Weights of a small mixture-of-experts language model, trained from scratch on English Wikipedia: 13.1M parameters.
Below are experts of layer 5 (counted from 0) of a mixture-of-experts language model. Rows are named router (the router's row for the expert), up (a neuron's input weights, with its number) and show model dimensions 0-95. Each number is 128 + 24 x the weight over its row's rms, rounded and kept within 0 to 255. Numbers have three digits each.
After each expert's rows: a language model's description of what the expert responds to; "comes after" lists some tokens at least twice as common just before its tokens as in all text. This comes from a sample of Wikipedia text that the model never trained on. Tokens count by the router's weight.

# expert 10
router:125139146170096118105138138171139100157178149162157113085105144093163106130135157139127120146144170129133112155129168100169137127111142137132125138089141089145178130091152136117115130141079097152125103080117114096119110085101135152140139137133155156132154116124132152088155144122132106159
up0:129166144142131110107185120073175105163141108150066079113108114134145159117149147151113143100104128130117114144119119089096143138117146126147108134130145085133085152120102159141152141116147150151128107116085147110158140102149126120101151110106142141133140102098192159126129133133111160138
up1:098098156120134155133145093100121134153132108122153138092165129121147093126135152158149084124115102128120119112165123084130131166098140111127156137088135140153142125146145152137048108126116123149125113188116128133103174168126155109107086132102081152113134139139109110139145105124172153141
up2:110166127076151143098155094109095164163122085098102174159129127103149119130108125129091169135121124126110116138123136116106122178133110102124099136107089095164111162151141160133131117146123163150191137129133135138133192135136161116141125115163109120123150148114109137117119102125086139150
up3:128118133170174201118128122086133141127120132098111181139109085122150114104139105101159136127172134140094108171115136105159129132122097112138157146119135131141121129113094150101095119107123134124129107139148119109091127165200126133119138144122121105147117107153079164147089124144126162151
up4:110145126146086094123092150106173115155062136099149096137137127119094144184141155137109123155100119131116103097114120142107129173164155118117149108093128104122162153115150171143159129124118141110133157156089102137144141162131107174110137110126142114114119114101185133138131161111150147141
up5:142156156184104130138162133108118156137123122112116149088122141157112122085127103104175123085140126179102171116153136089093098152110113134141101117109134102101151094134118161118113159122098131117115118094114140093131162142132182152141163110102124117139140140132110096179152169121124141140
up6:174108140139127135128122125164156150101131102137081105108124146099091131125145118108132114143108149104119128125063123130115110139085097189151127150165147143132153144115146100161137147137107110114122092157153116114095143184150155128125132138126159120111125116127087095149080119163131166172
up7:089115141121120112135153101135138106146118152133162159132162162135083114163114102118099101102154138164106115161119158133139093142153116131154121119097124127135080122137106137140156100127123094144095115115145181164144126136104148134132178120123104162117080115174077067139112112150114120129
up8:131122121121130119142136088113102117117132129130139142111092151145145127136127088130186138134132151142133102098136090155138121119138094125119179130160155125112135117037134098165116117100150123139119106175111136174101095113140116177135132141122127143176151128123118134113128124115054092117
It responds to: Abstract field nouns. Nouns naming fields, activities or domains after a, his, of or in, such as music, history, research, education.
comes after: " a", " and", " his", " of", " an", "'s"

# expert 38
router:095116104099102145121128158169125143159159094097150132095145160145081083083123096136149129156136156160143124176088136107139165087131132155129147153112175149155093145143120092118131138114108133164138094141107129102105098143141141125149130092130148131127122105104110187115125114110131132144
up0:134154098111118101124074135136121107116131145123126156120146173103099126100131134097134124065120099154139129168125152093089151142151159152077106144137126187151161080094132074131145156135151119120135093137171096096106108090128156120133142142144151123106133113137131128122137152114109131146
up1:116127126166158137081090148108136140158140150102143126085136121191153153149154132114131117112108130144118179096103152128148122074119131097119120140159091136101126132147123121112093155138121120146123105128117151128120082132101141114192099115107137140105165162119133144104065094107116107128
up2:166134115147160185119098146139072181123148091105152128099154148120125117147142140128115122120128140115161088129140121082122149133111126102117102152131137142122116137149146109166148118101115053097161097113153161084129123137115129136120158122174088157125132091111121158123124137119093132104
up3:181114123092145078123087135072146149117155146100153118169102105110123125070183108119140114146132101128115142134147108120168150118108093120143145099127096142132132166148130149124108134116144133150125132134124170138139100092103133101158144121143131143100140129113107202156133160110148133132
up4:106146111138102155132129116115128135136135115109104118149146146110117151121121144117126127129113180132128166108151181124093109190123099147139103157132123103144099106164087142127096118107138129131123144132126109103140131152112145140166144128137137166140202088073133151144111094127162104059
up5:117136108148130110159163129146120151102116123089135134115137126144136068117142143145141073151090151135161123163132111105133114129119140106147168110126161162085113150119122117162137111110113181138097172136126143113125089110084119138118131116123145139151158121063142144186099127116091106095
up6:113104159142103099133107169122129125096122078127129151084114135168161146110142138101117093139154162092117154112175167136142198114113153067097142134110154148113125143123110107105130130113144152116131113148124106128132142154148140127107127109101121109095111126155124128168147101155133117065
up7:113152112135097083114112113159122119170136165073148149120137120123125113121125134140080161106129128134105115152099127131181087114115180100117130120142097157159149100166098152178076115121120123139165144142150111093150131106124151139119103152168110137115119100123163166141140142110150106109
up8:103114129134170119113167165101120096093140084101151157109112134113162098084145161097117106153113133152150136125157151138109077097126103115142105104125134096087149104146160101135135134129124091139145124133115173148081098135084122112159096075127128151160123125116103116143149130102106146130
It responds to: Percent and demographic nouns. Percent signs after numbers and population nouns in census-style text: "14.1%", children, households, residents, population, closing parentheses after units.
comes after: "0", "5", "6", "4", "7", "3"

# expert 52
router:193107144128135140149126110144124158161112127135150093168129120120104128093152175103107152149114130095081106120160132171143144155167114116086121152107149167118116100122147130132138107086113141101100118171103148144106132126114084142110094111093115119152111132087120095154122148138119169148
up2:098097126139139120132109123131111173121108117122114144134128154121118125144157114121110131098146169136133122126136105127148116118096128145131161085076095145124136149174122125185120144069115110140125132134114097147128144173145082113130093126099087122109144160153096073090137188130145118167
up3:110077127130139143148149139155115098105132092153144097119150119074123132102098133151092124115111151157117119155146121104127138129051108122108139137189064131171124102138139122131122135136080101131173100116133137145115111157122149164153110135166149140142136126128111136122149156133141140177
up4:111097145143141092128105100097105151141119132125140121138141114137129128121141166164199143173121141108095109143160145091141120148111114152114078131097119107116141142105135136090132198146155136136120102145112091120143120172154153159125110096105161107127124155111100111126173135116167140095
up5:096180138123106165118121143131123107121134130041101122128115130114131116146134108126113126133116138159134135132117122127128101163143124149152104127119132094155083140123116100123173086121126158165129167131127113148137119098129116112191097124153130121153076081118083147116108158144119089170
up6:177121116130165107105096130134178140134156129147128174100129119149134118098123141136104100118122103079106121103148122122156136117144112129069105150124111153147095156117116103177135112136101113126140134150114115108105145084126129132127123144134114131078108127126127195141155189094119132183
up7:144105090163101128137130196134143157122146131178132109137179098137144134128171132124122073088077131089135137125113142118143115135150116106118144158163129115117098118078081116121097127136134166075108108121137156154124107130097142146138103134119165162140110117117148102157144130146134146135
up8:137122134137110154116093160162128104120140165116086140137152129115148108092126114168163166111120156085152080097150120121109129142131147108134162125154185111138064140075125113110116124115087088142140138163147140163104123118141136146117135132129097125129109169158153103110138100134165105108
up9:126058162146111148080108128129109147081135173125102197143087134129101140146131135092148127173117134145084151130129121117149156151170148101116176131124121109148109134156130149108141115123133105158122130095115119122113136155151134095145129082107153157128145115107095103144095131144116121103
up10:144112121153162156100106141177113118137109106081117128130143133107133136105136158176159135155110144126094141099140084165090144129128165145118133134180120091122149138072122089111122137120169162144105109143086117127080145123098189133140126128135128122136113109089130110153139120135169129112
It responds to: Table cell separators. Pipe separators between table cells in sports results, discographies and standings, plus at before opponents and @ or arrows.
comes after: " |\n", ")", "\n", " Win", " —", "5"

# expert 34
router:107140156095104124150105124097133115155169110091128143148161136130128128162128113149115135106137180143131147184087132069132156117108148121143135134140106079120162090134096117110144090103122142117148127141148109094101112106148132150137099168165133169185131120167132112100135117158129118150
up10:141138126096139166105138164127136101169116150083145133158062159128120128112114154165125106134119159125130163115131137144126177119152126097120116101100126130166120138099175159083148150152149142124109138126117142162114131112161155127101170098102170071113129119134137116120156111113082139132
up11:161140160060127119144147123115127102054140131129125157120157121147110158099131122091095120163108098101075160114148131127153136145121121085132144134105136125111124129065141155123136128125164111109155137127101152139124126112138138122145167201126120115096145165102108110142144115127113104137
up12:089113135097129119084127136111126110131167148104153129115125122166197163098146179169138127143099114114127109146158170172121135188119103103167134134125132082126111180126136124132133106149085100116140141140122095106125108086136154123145123107129090144127110129138101127151123154149154147127
up13:136127127134138083108147182107080152151165127153123087093107110114155144117125139089126161164126118079119111138113112130121116154122189116113129132082132145120119121114147100123148093122131131133126150103163135122137143142150144100078122150148121160124165090131125119120209105116091130134
up14:122115176159136146156134160075135144149134118109097081084115123112116144168121126150102110085121116124139137141123095165137136161130148134138119108163097147116098166104135145106136124155088139094140097087139163141089157109100127152140114151153098099140104154141157176140115152151092125139
up15:108134149148135103118103181151133117174134107138155090108112165141119124119113103138101112151112123154089082142159150136153117128120116101084118179153087117174149145108130154105089105137120162143118087096128110138120127131102115112156093137127171080151105097106152139113137146155111134101
up16:136111112166114173181099119126062134140175148130146131099130145144137139078129115094128154141105140085087139123140131116111136112125149160102132107145135111149084135134104080098116141119121130171141137148112129137110133128114133082132148116096110163152155132121138161115082137086118147179
up17:101134148106133128167144118140109136152119102126205098128142159106119109134150078134101127122116083143107142110114182111108103118149082111099164169102098126108114150145118100142100154126127126110117149153151138124120152103116154132101142119143106190124163106117138183146122147121107120095
up18:086126134088165145150127174123178143151149121100128134097115134092141141120141146139135104159085112137143132120124148166094127074142122112152163137147119134114101144085150133123150104119098129113138099116118109126151095137139121144115087042168108116122092157134143126100148144157097145122
It responds to: Institutional and civic nouns. Nouns and adjectives for government, church and places after the or of, such as civil parish, capital, General, Borough, Anglican.
comes after: " the", " of", " a", " The", "The", "'s"

# expert 47
router:118150140158104135166124129096132178164162131095144149140103121134075113094107109110101127135145165119094111083128156151145119115127126131118121121162109177120100138133123138166135162131143131134139128192107162114119110087130091110156107106081122093119117097084122147141109116107143168141
up0:111156111139162132136147146093119125114120158129115119089117130168061119129132105077156094169153140129130132128167092158106132126128141169110142125136116138097143108084149101109093171157145099127149156116094139105122164120086174103108127165123133119122112150142129117091142149106139120175
up1:105076126143167113102137115077150117143135125137110096134124136103125093162145087178160117120144132087098173099088120114120142129153139116121140138113141148126140121153137124117133135140168155130153116168155160069119098116123174127140144134109172114091141150116178113162103094137134136110
up2:180111102109135126102158132091146133115112146142166125158115148137101083110129120124105097140138124154131116214125167120102104126150151147145161142126106131150140111159081153096088124138114156122135091163175127111124138106143159144115146142146098106161115101110134121132115138106101145081
up3:109102153190174140102072126118114150147149150113131134131128115118126114108138115135133120182115085115141077172142171146110140154115102131159110094139149104157138112152132109097133132116107123144165136113122118108094094115146126149163129138129105153133121090097075128152126193131130131137
up4:131144111138144152146113101127130099137114097067104140132113133114092133146142144118092188141156125104108120139126137152140174154141102152094117128161077126138148112122118142139098138109126115135127056119098167152105133134130116134121092117144109137116157168175124196121148130116091102148
up5:102112111163115173124103130079132123157146153119136114113123121077122121100157124125150105145090117147138178142143146149112148116150128162130132129148144094163107114145131171115096180132110159122141050080100094167155128106139122135161130109144161134144134124109125110152115118094152150122
up6:123125139106103125120145114105143135113124120095116133099117155141107159116133156126144101153162148073147147138172145143180122128144121162086088130094119105108120161104132095143148167118154082113147152152113154121121116091167142136139087157176122122152129163109151177111104133119090129090
up7:129146131101184149076135161157116159136066141089125140160096137123105145144082108113137166120085162090144129130096146135110145103118110123157171174157119137123138143133139162102126102086125135168123112120114105138138138094152128136116107117152155119125126093167122112105135135097126164148
up8:132126143119094137093137132131126127111113091155148128129131154121127132178120126184173132130108150128076193178095112119104101114121121102167125146170100124124118116103105108129144146165088127130141152125140104166120122135150121151076080125136122088114135108098120092158129132133176132130
It responds to: Table column separators. Pipe characters between table cells, especially between athlete names and results or countries in sports and medal tables, and semicolons in lists.
comes after: " |\n", ")", "%", "0", "4", "}"

# expert 30
router:125119126081130138095106113097128107136157155090117171163162133130105111123132132149108132148135155142122159166141110134143172140108144100109196126102083128134152160158089136106111117108137115128113143145107097109111131110137097077131105137121142133138154155071105099123141093174129120170
up9:117126132136177152125152148111109129121129125138124157111099133124129063092149125098109098210086117159163113140142144120132109098137104129143102132128152154131113161156117121119121114115151079145142145148094151114162088127123126122068160151106116128108129100106150142125151149115130163176
up10:121163129211111113117106094065121158136112107152135148120132136151137145119142138129135105174113080107114161094125152146152108121102115120181132138161125123130133168137103113171141124083110086129102120137108148109130109181130113122098099139119135108103157119128159111138101130147156127108
up11:148125136107151132114113163082075166078112155110171129115122104105130147145133102101125090191185151120155143145120131138138145094152154122116143096141121192112139124124103113140135120142137123176124147127138135149143119093151115094136138119079066132126138112114134107131140133125117159149
up12:112125149127129132113095152144059107192126116160118105075137149142079146126117098119139081164102129147136147173136148128111150096158118123089134123119116153133145138097125122121112124089111120099087115138134075137111131131104151148100127156135138164121120158162116150174141145127145098106
up13:175129131112131125155128117084159138144130124144136112117124141165107155085119127139098173097107159140145122104133128171137118137129095112127111130139107152089067098114160105166109090111146135154115178147146124164122137150147120138114160154187132081152114137142085129150140111114151121091
up14:135155122162138111118090104123142144119074137075105114124159099112147123124149106152124097154138121102102090104128162129144104118126121117138129140133076163127198116137100155109158090124123106127121131148136111151104149104137128109158136138118097105123135094127175124170094125178117130184
up15:151159141118160138142132127158127120149122136118154127142118134121104128167175122122151142132139093103119141098096120137125138140089103131070111117155091164136140110111089145140141148159163131098138159118138102088146075106125090082119178176136113118123110110160170126122124111161109087096
up16:106133088143136133124096134083147161149081098098103129150120137130097117130175146149133154145129120117106100117137124134117150156148167139119161113144158151120147133157179110151067115091115135112165139166139119156137156107136115119083115151065126145100128103157147136099097134135165118140
up17:101102175092076149125146115144131140141129119157130120157130103151157107125186070169127106098110120116159151164157138152128132132129104158108075114113077117142084141153128148146133119178130121125109124117120146132108125125109117145084133156131112115115126110104163131129092162124140148078
It responds to: Party and place names. Political party words and parts of place or school names in tables, e.g. Democratic, Liberal, Bowling (Green), Papua, Missouri State.
comes after: " |", " New", " the", "|", " San", ":"